Weights of a small mixture-of-experts language model, trained from scratch on English Wikipedia: 14 layers, 4 picks a token.
Below are experts of layer 5 (counted from 0) of a mixture-of-experts language model. Rows are named router (the router's row for the expert), gate (a neuron's input weights, with its number), up (a neuron's input weights, with its number) and show model dimensions 160-239. Each number is 128 + 24 x the weight over its row's rms, rounded and kept within 0 to 255. Numbers have three digits each.
Before each expert's rows: a language model's description of what the expert responds to. This comes from a sample of Wikipedia text that the model never trained on.

# expert 9
Mixed fragments, table cells. Word-initial name pieces like Bre, Sund, Kok and cells in weather or score tables; also scattered prose words like of, and.
router:107120077132124103132153149142113158143143140102118103157145104151100141153146139145125152152145097148116124107154156108145105111143108144154110151120104159115160098151115104101158093144156113126148150098101157102148100148100164108111094155
gate0:127119107137139105115115117154139123120103130133126095113147130128134181129134170113118098141136126174128112107135110117181129083142134159153153097099138106133144150162144124120112139120111169127146135101122082114141113098132182100108101156
up0:153117100081166127148127146141123126145071125168122137085144108130123135134140178114138100121135136165154128103144093148139119087134151144165130075127130105139118147166135116108123169150120161147149129123115081110140136094138177107118114138
gate1:173158147124117109114111095124119098131109174122122104118115126141114138157148117174144144134107159173122124184138128156114104107127162154096097111122111211135114105159095141089127168153119176121097133140125122075119139142151114102109153142
up1:092089109114141122135139141119144145142154098158126142136136115099132146098108156084102114121140116092135124071120131115140151131116095110136142150137149047128137172098138132157111106118135088155154141116129157182114142107110131156151087114
gate2:162167141092113100104160091131089125147151173146127110096140162137074155086164140161172132135128137137123136080143127129112108123132121108146165129129132123159103112151094118136129114136127119161152135097106147132109173138088136116152127134
up2:123156188088168147148108121133143142102122124121069174143171139152129104127143125138111144110131148127105113095136088143171089089143103142156092104083137090146105145156111122113144133159099120144131151130136114091118059105133127150111148075
gate3:136139134205146135089147101081112135160129124185119119086122125113099174132132141103152123091143084110126107115148107114135166112113123091110106114126137074135140151114133119094126105132098111108094136127183130086145117119108139184130139147
up3:144134126084084147146092177157131100090138143057096134123123141127151121161153123153130155165130136143145159140108133155123111155152101206131148111123138151105173092147133135136157150114181156131151152133077140181132147139096123073150112085
gate4:135133123107116135146119205113124139129095149182072129168142146116096126129166170131127115136105093127152153107139134145081141143166110091134124110111120150121087107147116102110136130172183103120134160108130138174177111152145147154117158136
up4:134081147067137157096091096132135127153123100096180118114145151118149143108129145111110133153153132131135113159142172101115158138143156145132128099130101090133167107129125125150113113092116172149165131174125116131130120118124154135130089094
gate5:098118135155130137114122132182112151192154101106145097171140132110121157118165134162149118110116143104120113137165099109077134184131113131160134146150120099126083082082142089099154114115191123130106159159135133096176146120106123122106167091
up5:137133133104154133135136156094142112094108135149100122127148106092130138146099145081129126122113165120130166146136165147118134086140146082091119151165156151105152152120113173108151179155112126109079120106138156143143115144130158145088114107
gate6:128079114079134141118135102110144150120137094118133112100143139105142133183129154105146135138101108130183126136132153146180141115132145132127117146092122111087150117146151163139109139142094150149089152139095112095124113163101140111147143138
up6:101163107191136091134106158167123142164111148164086141098124105163131110090125102134144125124124154123153120126153127091124138162142121087129147108148117100154129126121093104074177106107159111072150114129153153175137136078128132160170100141
gate7:147151124146094127088115143130149113174115166108096125140142110131139142109111127133161145121116144096131114139175118141155118119174128129159114135165093159131120116170166089142204154104159103083090144166127105168114132129107134128137108161
up7:127185133093100173129121110128103086112107115113135115096160125137096100120130114118112145116120138112110095121128140159158125177113141133139129110140075117132149102096096138107127143116081166162111117105122142133138139133099105181137083093
gate8:164097124122105147115114125119124117140136099149116097126120129137096124129126099153129128135149120108131101104130135149110108118135108132142137121150116137103130117141092120089114101119163147124144128110102152137122139102088123168138127097
up8:122163128107121115143103158139094132137102135107085149156120135133153118142135126141098129138118128115117139170157140120106071122136104132121112165109124133127130108148125159095113163141093096156126093135128082109175088129133090117124119164
gate9:118091091120121131087081122107135122135119155123120109106126121127144107141088153148120129101132096091085159145128115140142065122089135126145177140144120139088121093115117160152149128117127106126141149143120160098142106148130129125120102142
up9:128154123146144090093184156133129108159101118103120115159130102118123121091157138128103138156090194125121083087113110105129113129108122124097102158147110110167140147124137139150135164135128127115116129154109146118129162160100151147129136150
gate10:140134103137102167148126121074119136110154136099077123158176135153130143130133134149103147104103124104152167135164153147144137168107092143140092106136166107072141169150087151121153087131158094118095162166107141127165130140111094154126102190
up10:120157109128116158127094119101109075091130133121101109155133145147132126111108151170148124140113055131146135130140131167141141139103111140106103113098133146070084141129124174123121130105199103128112145153130176116128141167101146132100129152
gate11:097143141165118104118121127142129099163145138128095129097113069172115130116176127114153135122153148095084064130140172152160134129127106114116093122112139139117089152141123142102161126088115117102148133127094106145103123134139169116108138142
up11:107110147091103113107134126112087129117119153084163112141075131129121105119132141176142114118114157123186087122122125074141100118123117125073184139107110158174106108079159129166128104124130149154158135162130118129101127162134144143113120197
gate12:144153103110097117160111122136105124140137128140104146138099140143126057165130137105115149141132120139152134134100085146132136125111070118132133110126118082108112135141131148165147105163119081159066113131078097071132080125152117090122142162
up12:105118158130162151087141150112153112102133153134185108124166114109137184094135128134156112120147137110109116126146147119125115109122184086128104153114105172136134121120127123109145128080127183098161136109154168167145171129107128145099138092
gate13:126124080123125106128073106141148096148095125152107133095127125138114141166139136138147130126120114119137102146134176133109093128132119098158129134109107104108130131161173125101117121135182135147110087115131107085144162118146148134113109145
up13:115174140094090106138152131102082142095108133135110092139120109154141122147147143149142166151174134116180180108139078144157129113141144138097117123141134145148134117120118118123125120173109116089133155157111171113147092097121102147125144115
gate14:126163122137127084088142120117116128084132135120154131112148096151141117099135141103162141169122145158131122147129105119125088077148138106135099076187116120130151051167160107079123103102103090155088086118131131149139140151140120098129113176
up14:109127132114139101083153152106141125071129120102139136080163107114167156097136172104153126167126152162136096164138095130140086097161137125103157121190103113129170109147124097109125098103132100128119079124115120158128122159171113145135114141
gate15:128076097130117114131102106138167132149134115139146160131092088102152140172195115134121133100129101131151095155132094092103147099132138121168127140127125116098100129138095132151113156124127120133116130148121119068082159131095125128112113128
up15:128099061133131096121105112145130155153134137139152133102114115132133118136186100133113125112127123119130115153147089105092117108130110135162153146144106134101113151128090111133101138124132131113132122148137120058081144116108135117110120115
gate16:130124124117072124112108160158092126126165132148155115102172135148148084108138143130134183141112153133116117135177151142189139106132083121111142135124122147078113128145098101110149092107127087120151134136129114125109099152146143111136145106
up16:134078105094099126118142148147134156126130132136185125117161141147136090098112103103117155108138136102138129120132094098115157153130103137149148147132129123102133131141134135159181107090126101116129105125130099116140110134100105105130115151
gate17:107139129134125160171104128146110189075125168124093143108169109132147120138163148141137192125129162080106130137135097114141099156113128130152151132081125109092090126122101145122137096079187132123155200138153135129107125130143156105087122148
up17:156128136123139131103166121107130065157120089136133079159113126134137124131108107085098089118116117183112131107118159139135152104098140128099118114142129114166103112131160102138088124165098095107123123140140112138141117141111141148148115116
gate18:127166125170114086131113151115119115152146091152099131109175129130117171144108139096157098102122117142130161159177127104117132086141086112162179162145132135091172087135119109125146143162174096151086107148137102127121128145130099153103130112
up18:093129189170055178170094109146145125149094144140136125105134103104106162152098146105076121175115136107150152123119159156153126142109117180136156122156157121090152152088139136164111139134119140173122090132065114142144121121133150116122139170
gate19:147144140158118082166112118178146109113100129106107136148135109115099143130145131147082151140115132129090137132120159157128121126117132144125116156163080147138129142091149175116112123135144113153124150136153131113109110165098144077119138159
up19:134122142137114087172105133176134122118092128139101138147151114115117118133127116138092129123131135111119118140122151167123122136125119120137101132147106126147113123087124172110127125145121099144123149130181140108100106162112130110117117162
gate20:150130092146134127109142125167127119139109121159134111155186131129146096137167138119156121159140142125112120157133140100165145106162094137120140129138140142150144098145150141101146153139115146106108147156168151127143078117105164132149120118
up20:186109110120123122151114111180152132129128088123112119146151109128111094133138136126119131127153138115132115107105145136180133118150092136127115125147121116147135084122156145117152175125120143113100143163197147148117113069117128112129116122
gate21:098172110122127110094145104128073163151136111162102119128111106114101152091130124128121121069108137167070106131140131156125109153096164118077141111159163147159128127137124106158138126153130105159177162128077145068120106120158137136110120122
up21:135128108147135152121190128087137107147111098118156129142126123120133117106135088118087138103158115127096122131114115113137099138099135120108123119131142142147082113120133129130110114137104136116152123150131161099161131180165145137131120130
gate22:142155135122136146128159137142072148108143132086151132103134108111145131137124153133151142142127141105097120081131132146104110149114113151125099107130122143114123094057114131100158138150167191091132166169083114134129130140161086133113098118
up22:095154141140157186105149171123137177136131136118159150093147153123137114123136103134174148144124170115168106132103107104138117092104113112123107148097148109130141145144152127103148104135150104152118161164097115166126178141131108137104115115
gate23:131134121133123130115152091152119128092151099106131143126139109142132171153137122126181113127124078184134131122109168139144140124121119163148145136130105130111133122153132156113104118141152108150125128156163099087148109155109128110125132104
up23:127109113096138133129169117171083096137138120111115050084131131176098121148086137103129099163143125136126150153143153157154121096145117130120146133127158119112132171121127105168151119082132135172154137093125114128111085121141162110122122141
gate24:121127076139088122120149149126104141153107157162101098130128129108152146157122135169149111132145109148117119121153086119149172130145148153080138108081090168128165156155132064125110116099136108083125117086105104111146136122141145175133110119
up24:139134157090142150137120115131187109093144115094125142127150088152105116109125113128118156119106135129160132145121148122116070148133121090160100149179151092124067112107122191123164118160134170147157152149140159123095116123108104105121127150
gate25:160167113118100137093090119125133107159113145140127173140118146120147158158156132126146129131129128052147122145163121141152151101114078150111157141136124138086166070113168137119120103117108106121168138127151104137130112125123137103113124092
up25:122155131117103130125097106129152103174103125131112115131099120112161179176147122119149133128145122089150115144162102121169135106120099143111162145116163141133161067160171155101124086152109133145141145130133116102112139119132101131143126111
gate26:102116101117125093112102087200119062158144136106124147110156082148159109154176133118132141088131121132110109171145147102151144100164111120155112129146094156127135147119127126130128162111188101132097148129144126152127124119128146137132148170
up26:133114153159102173128179154057134150127085111161126117141120112089109179110053123141124066182116118123115145121088121134090093147094170132099143155162129111116151116153083111143130124114111176137169130112119100135128140144146093116120129086
gate27:106123121092154130149136099154131130090151126192075130091153129122181095174184103081110152117153162116163112165144131133150147111139151128157095148155135158094132132112122065133134098148128133140156152158106132113134169125095132134138140139
up27:148114138118129123135148127104144146141164083112132126119126175150128081159161126111092111124135105094138152156114107135124127132119108103128113119136094105149148154121135105083103126153132099166107100142120135139108131130113126112161141075
gate28:108124125160107130098109128127113078164113083139157093143144119126096175115149129099086126164145133132120098115148166159149095089115116143146138173141154118151129145079088119161131129127107140073096114122139164097111119160121139107127095109
up28:110128130106162188130077151140146117142121099125134115141104145092111124126153150114098147139136102133126120149117116128114093134103114090122174119104135098102123061095112159091116117109089129112144089147141132155120137121128135129102108077
gate29:119107109076163109090145137120124137132125083178096123116130133132094132114131098132111156121121168113132089116118153124153101132106161112129121086120116157153111079125135156128153146150115095124149155169101134151118138116136187132092173075
up29:121139158159084151134144108120125101159145127108147127167144135097165123177120163102152142126155095148089151096122146158139146084134118128105143170168120107097102202133097106143117114120141130150076101143164142111195130111150126131160095174
gate30:130119128139118164109142079120128129154152128121117152165154082185136129118082128132120142133137126093093109133152162131122150124087160115101105137119145121075126121151113168159136093102158125125135140119113110137110119149130149131104151141
up30:097143123136099099154144128071154178156131121169146137166141114119127148160077101137126078136098116138165093089138120106098164106114101148080113080145117137137128122116140137164134118135159137092077105107149085106112173103149120139146127071
gate31:122109105148122147141158150145174117145132156156151111107117152121093132078131100104134111110156115147108117104114098126124156136124082150165145150109133175139126149157137130107119120136137117161155152085136158151131178121153130093113136120
up31:118124163147135126122135121120110136108110120117109110135151109140139196132138158163158111118087114117144125155153122096093139129182111146090108145131147139119139095112090126102113102101110127112132124107090101129119102128081095137114112119

# expert 41
Names in tables, lists. Proper names, numerals and name pieces in election tables, lists and citations, such as Frankfurt, IV, born, Bath.
router:098109096152134116125167154159107155147134140093111113170143108147089134162137148164130147155152100144106113109153145112157112112150118157160108161112084161113154119160115126106161114150164105133145141088098138122152098165097154107123104156
gate0:125154147162129149135120143088158145152099144112152110152161136131111134133182188125099121128105102112131154122092170127129146136146102106094134117145094089164138134131103131108124111162165077143107140138117087131141103110141138092134158147
up0:109123124118145113133136158154090120118215132126156133139108079146131142153130078142151160141138150155144099138127113124132113128099158178159106129147127139091122121139090108132136106099091172084134138129147140104110185172088152138137081113
gate1:139126155116103123167108108135072149119154133125095143123131101113122128142119076131138147121147129121140143125179150102140129123140130105150109139111175147127159159126128114143112134141134107166148154099139144129099154123120140123117123103
up1:167142135125150160143059136138118166153140101124124096137151130131175103103105132137113127089135142146140113105122164144094099141106136108138098078116111080120111108111137170102144167140148153131139102128148128146117119100098099137137093104
gate2:141137142154190130121143122140098152131078134144134114145175110111122140138120134169112122152108143171117149119155100140130131111111131129137096119114145081165131087162083130110110096106130095162113083113105082132105150149084097141105122179
up2:129132117103079120114136148120144121143162121136154118111099143131118103144148125099139148109082094094158082119097166108123108117157144125133122083143109152137106158116157107145148147140101133126136140140113172092165112132164157133141157100
gate3:114155142162118154126120140113111126117160117103129123106135132079150124176145139123140103076119169128144092131098166163131149146130110137124087127118148162093160157134114150107150117095133063133100176112136123142184107108151122127094168151
up3:121145144139115145127071155153094144146098146117142151146125147094140113172138157140144121082120130088132105128110155188118141126107069112142105106091155128117126151152103149124114129111115131160077134151139155134175092111123138110102125117
gate4:124103125146151155144174121131103182146103143085162157202156100126166101158147100134109133142149137150149113091094138134120095141141163090190135103088133134143157172138130104139130147090161119126148142147082128132190100150128155114120142164
up4:143163148101110094126078137105139080100147120146096090059118154114119155105113135127162145105121121124103129169164128123131163128091087171069128158165128131127082082112127159111123109157121155115121115097158120104076175107111110137123109096
gate5:114104116127120112128151103153143133129119167108102145134136150112118154124093128119106157138151093115112142100103135136160127120090131139157146148113115102125118112124089105103136086110102136107089164163148104117150090146140137104138117172
up5:128140120132129138146121136106138184132133101144124167134156140132127112115158072129169155117140143129127133142122104136094138195163155083094096176131109093171120097173121139107115140126118107118127091121104099105133127124134147087137139122
gate6:135087114124140093118125151166143162143152126142138072129135167112104180127168144099151125128123131120114137180174109091164121125196163127142156135111093086116152128115163109110123119110148098121142138113095129131147112111080141114126102128
up6:126128155080126131142127124136089129115136124151150160124132122147125111135099151126167121134155135115130100069099174118117154119079088118096125108130138109178130132168116175167089097114147145081103117142131145064070123131127133137141143128
gate7:124113151144173124102140110151124114180132095117126106118131128166118102182139150111081129144131120152115121122090169131083117103152102113112132131114113119108105116071103126139123134137147123123136086183134102096098107129127153134129135145
up7:129150133181114138153113117103168159123141152132133139155118132116122133133152097134168114106125170102126141137140116119145134120126127151104098142118173176139147125120151105137110129086137147133165170116105114107130166136146094128103107111
gate8:174151117118097153093097151120110152130162153108128135137139090117125116095123087097127101164121125124112077072141123133169137130093106141129087148156133139141085127119167135102102168172128085131109143142169097163142138149113152114149125124
up8:150118117139118144102101131091123123153131103128160076137086103116127135100088101111110126161140118114121128143126102138186132118091129131125095143131158093135120152143124184110095170151124110068101120124154101138134165134083141082142112123
gate9:087145110134118082116112147098118131110136160143107129153121131049087152135144142155110099087137155128157130115144118168138129132125179114133132110083108144122153125144146110135148124169139118110122117131141157117120149113141124150090146119
up9:082130129126126076105102128111126113124133156158099094118119100069108130128128149144115111110134150124135139113163118144138118125104162111154129124121130129121151127135121118133137135157134094143141110176150154109146123093115110132103157126
gate10:136131171088154098114108132099158164111122121072120150121121152118106148142163111161097142121141133095156133138127128099165127112108119143119150122122113109135152168101142129104151112140170108129160148193125159096110168130124089118193118128
up10:114120160073140122107095131088150142126134150075132180159152184127099148164153117165112105120167158086163120126143140147155133102140124135111125109105102096155156169093097143104126109142169129158112171167104128102118137104092090134177097118
gate11:119087143105095119107094119138133173141161156106129164146112114121146136125131108162132161170122065155153084157130146133137106103128150172167087146101120106136184131159116156136103120139096141112091110122139129082138134118158145136140093108
up11:095151116127122113145116139171123109117124129121137128124129130169130182151153068101143142089061126128138122129176181171137096127133113113146163125139181138162156161135139128163134117165111155117121118124113102118120119139120131137154151108
gate12:140144120172148154142129168215066145141105120137103084106148129181100083133124134148119134148084125140098095164124148126118103162085130097087101159095144159137118126120139122124112106094104110167137132135118126162121088104097126107104087119
up12:111113134150087108096070114109081127065127113132121148162134117110106138126111108135118168155110102118157100144103168174137110098145164115133183117143196141139127110121128128090165125143090154137110182119156143120148161124113135131107065143
gate13:119117145144134117130164118155138157139131114112160149110127078142130134157148122173128151115102116131109121145124106149158112109083061111168112137109153112125092150102142109111151099135138094156165103166127140147123145147097089106163120148
up13:157121128161149118101180130162085105142145127163121099084113114139111123122172154129147134127146112137142114089094086131120115117088155147128136095045150137099092094099130116089090130105130092091132114105153108150164101153120078151136106118
gate14:146118103120117111156154095105105102160130113101104133118151142100110123158135113120155143123140155115116128188071163124146144130098118182117117145158112144161139105108152125144145130160148076146076122129134144098159080138148124131107087164
up14:125150155102148111096112157136131173120134118123097131130134092137122146136149116121144124131175124136146063136148107114142130118099108093101091156097142169111145148131092127152139132131102162151131118127112123134092150149109204100145118101
gate15:128108146154161136098168153103139154092149142140097117125105147107133146174103173119130127126119127117131104134116108128162140100122124160104139127153133139117107129123107108079169149126124085103165132087083145103145137067108122137129152143
up15:110154088130112099103107112170142094112145129120102095114106101124133091121106171105125132141074133118116125154106100121078114116139131123100119123127113150148105136152141124134179139180098110149097058111128126146166130143113094151154110107
gate16:135116099137108138137127112119091146168158099152140139128126161125164126144071186140098140144095118116131142084094108155130146086120084135146107090125156128136099156113128132095140184168123108169161111133123096179125130125115135139147101137
up16:140130111119125121125096118098096152168175100102136137133129149099150091149085153150119140108082120121144148106088110134118155082124093156112096110146126140114116157118134137121155124166150084163136105126175111159141143135122129130156081150
gate17:140123129143121151145164128135108165147141136138098139133100147156140171090128136160181144121139127133115123099136120119136136137157111125156100185126124108127107125162112101106095151103147117086190159118116115134119126165162144116151099121
up17:117120133134131135114137129124123124139135130128116088128132134165170158095074139104135143124151094109106120175128119102121133135195123110100080110179164137124137134138143157112128145126118142135158096106095136178089118139158097114139101161
gate18:100093126198177136111133144151133116146140104101138138135137106112068135119133141167121127144168120143117139085087143122139111140156136127128116146134138130109156115126101129123133135122148094114122127144159133140078115140134114139096142150
up18:145165121090051136151132151135160121071098141122145149125138135142206111128127138095140128140077117121124124166131151115103133152073136125155112125145106108185116120144139103147130117135132137152112099090133140093144123127135144121160131090
gate19:080097089157141105097165115139127137097157168123126173169101125130115100118127127122126142163190119138110133104085091124131137058123099110140124120117151136109161122094118089097122117160110125132137140102109144161173117125109141157112164143
up19:074112122107131116157169132116138103114145171140155148134130119115134115130112184131144157121127158106141173095159105131131141160114120136143153095115121108126153172130118112156101081098137154128112162110095105103126116142093158121095143114
gate20:137112150132112129082158096172099144140159132117153144083117128099112148162116135125107105128114138155079123125160150124079124152160138108118154158152121163107124167105131104161154106125144137126128154148118103121110114135081107140137102145
up20:149115120127141093102125163134129129146150148120110143154119124161138150110155163101078110111137155110114088130121085122108127143161144107121144161139124109129118172118125130109120084162144114153101156152127126169182093117107152120149088153
gate21:100140133114139140090142119129121129117176134123111144129157148071108146131103118180098148118125102075162140124147144100142134082107092171155120135113128107143121147154104134149174142172147115126134130114144116105102147148132087160088058119
up21:149112102122112075185158117113102129113072112127108092118094120143107143132149116106153112146107089191135132139141145177136113149134132129154136114131162117142138142108156126082089123110088149118131100166111192117109114129144161125129167122
gate22:138125131128145170116103139135127102144148128087088134137145141149157124170124146165086102103139111086085127154132151156135136118167109146120109117107080124129097156134137171144119104133135105165125178094121068149106085102105123118129106080
up22:122128146126111093164164119091121131098107148162163141112143106092098120094124121108147145154130153165145134106126108106108117111051150098151141126171144136120148100121112097112148154150102143107117082155124172094158185157148152127149170173
gate23:091125141095123143132195141137096139189115146119155103138154112150120170118126147129141089122120117127143101102138130102173068110162110119151128123130112137152116122095131100096120147143155123163122126092158157140151113118107156162131158105
up23:077139177082078117136190129124107132140116132145114114143132105111114125102103154113160118129138107085167165097132087114098102142118135143133145121160135113140117150139115077131117168138109117098119143098136132134162101138096162126104107096
gate24:110205149112132110115174163094129116165170146131081103161104129138122131137133150104129131096112125120098099165119143106125141122127133081145111165137127144114133144093172134123119090091126102103119122167145121131116148103102159067125096162
up24:139138090114160132120121149108150147148099121192078176107099106116117147114135118115152099113137154106149124131091143155132136144120120119165128131155121116134125107151106092122096134127120125084107106124173151124098130086159113125111146108
gate25:136145108146161120117167139162083095088165113147104139172126145098134147163151131172075114137128164075131158142112118128129114100132137146118132144105098103082120139128150113101133118127122083128149141090098143167123106161123120131108138130
up25:130149133123104152140157104138118139082148118162127144133123123130129127153128113171071107118121190108141138082103131138129098098096149135153095098115051131074085115120195113098135128127121142166163161104165071089096145138098127122126172160
gate26:120091158063145136094121179132106126150125153089104167179093121131127124176100116153108105180114141149172127123112152171147108148121151133129100129112114124097146130136103149119182155156150107161148119167174103119117114157137136155129121107
up26:117127078136142150121126114142170127101160110115106161163106123078164119161106098117148148126137123136143145117162148088123133094156147117137126125132120117113130163128120141125114154124137134070151156122100134148119147142079112094131134169
gate27:111092148139147124124149116167123144172125130123108148116141132123095139098146087199114126168082166094133152099100122130123107080111136152125088174073124101129123103154090095102146111142136147143120165155133153128135105135113115117112155152
up27:125137144144127141115133125187132167184100121117162119104141159112111106146170064180106121151121178106128134131119073144144124126143142128137111152038135110162152154152103112102147143138174132106098163166142155124136138124113129120114141175
gate28:135101132102123142092113137139099135127106134098131109145088124160131072107163129156063130141115118148127088145134133079136149124143107109152115143114169118180140173105099136153120109151129110135174126155112142130140165131039141150121115150
up28:112157116160149114143134130116135127149141120151155130124150122088110177125089113085173121130127135098141166106122096175118115122132143128078134114127101162094117097150160118122136123125117138119098132106159105138122105134217152100120143085
gate29:139200142155125145091136096156088118126079156119139127120121166125145129127170130129147126124142163101105093132128148096118096122169158111155160119115127102157114125157132094102114179171161130170116162151141164140142133128160146137128125124
up29:066092109152113117141121131112096118166119134109155140120124136097131157105131110115105106163154134136131112132152148151117114141117152115124140112105152085168125135096118078092123192099154102104143150129104130126123104157207132143120141116
gate30:125150146095113135117106099124127135113134138090133145134124080129124126150135086132167139111107151093138102141125122124128121092130168152135131174130114153108125152144128125137164109155119091137133122145121082142144126179166077128092118144
up30:165136141100136111089098084136144113122115136109138127127124123143137129135140106158147124120105157100117111150124133123128142109162146134111135155153098172111129093144145118134170117175126107133116121139115114174146120162164093117134105160
gate31:105132096151166141108132068140143128121128120169149127149141146180105136154132153112140123122112119121139157129140100125149083117138111176131138106134150127131170116131157090097073133088170137178078087125132097104132086171120099131097130121
up31:142109161138121148111144061134155144169110160135130130143182130152125131100183113132117095106144120100138103073147116146136119124120134145112142109163136139124136096120137105098112167103195134186187140123125125132123113134126141145089102122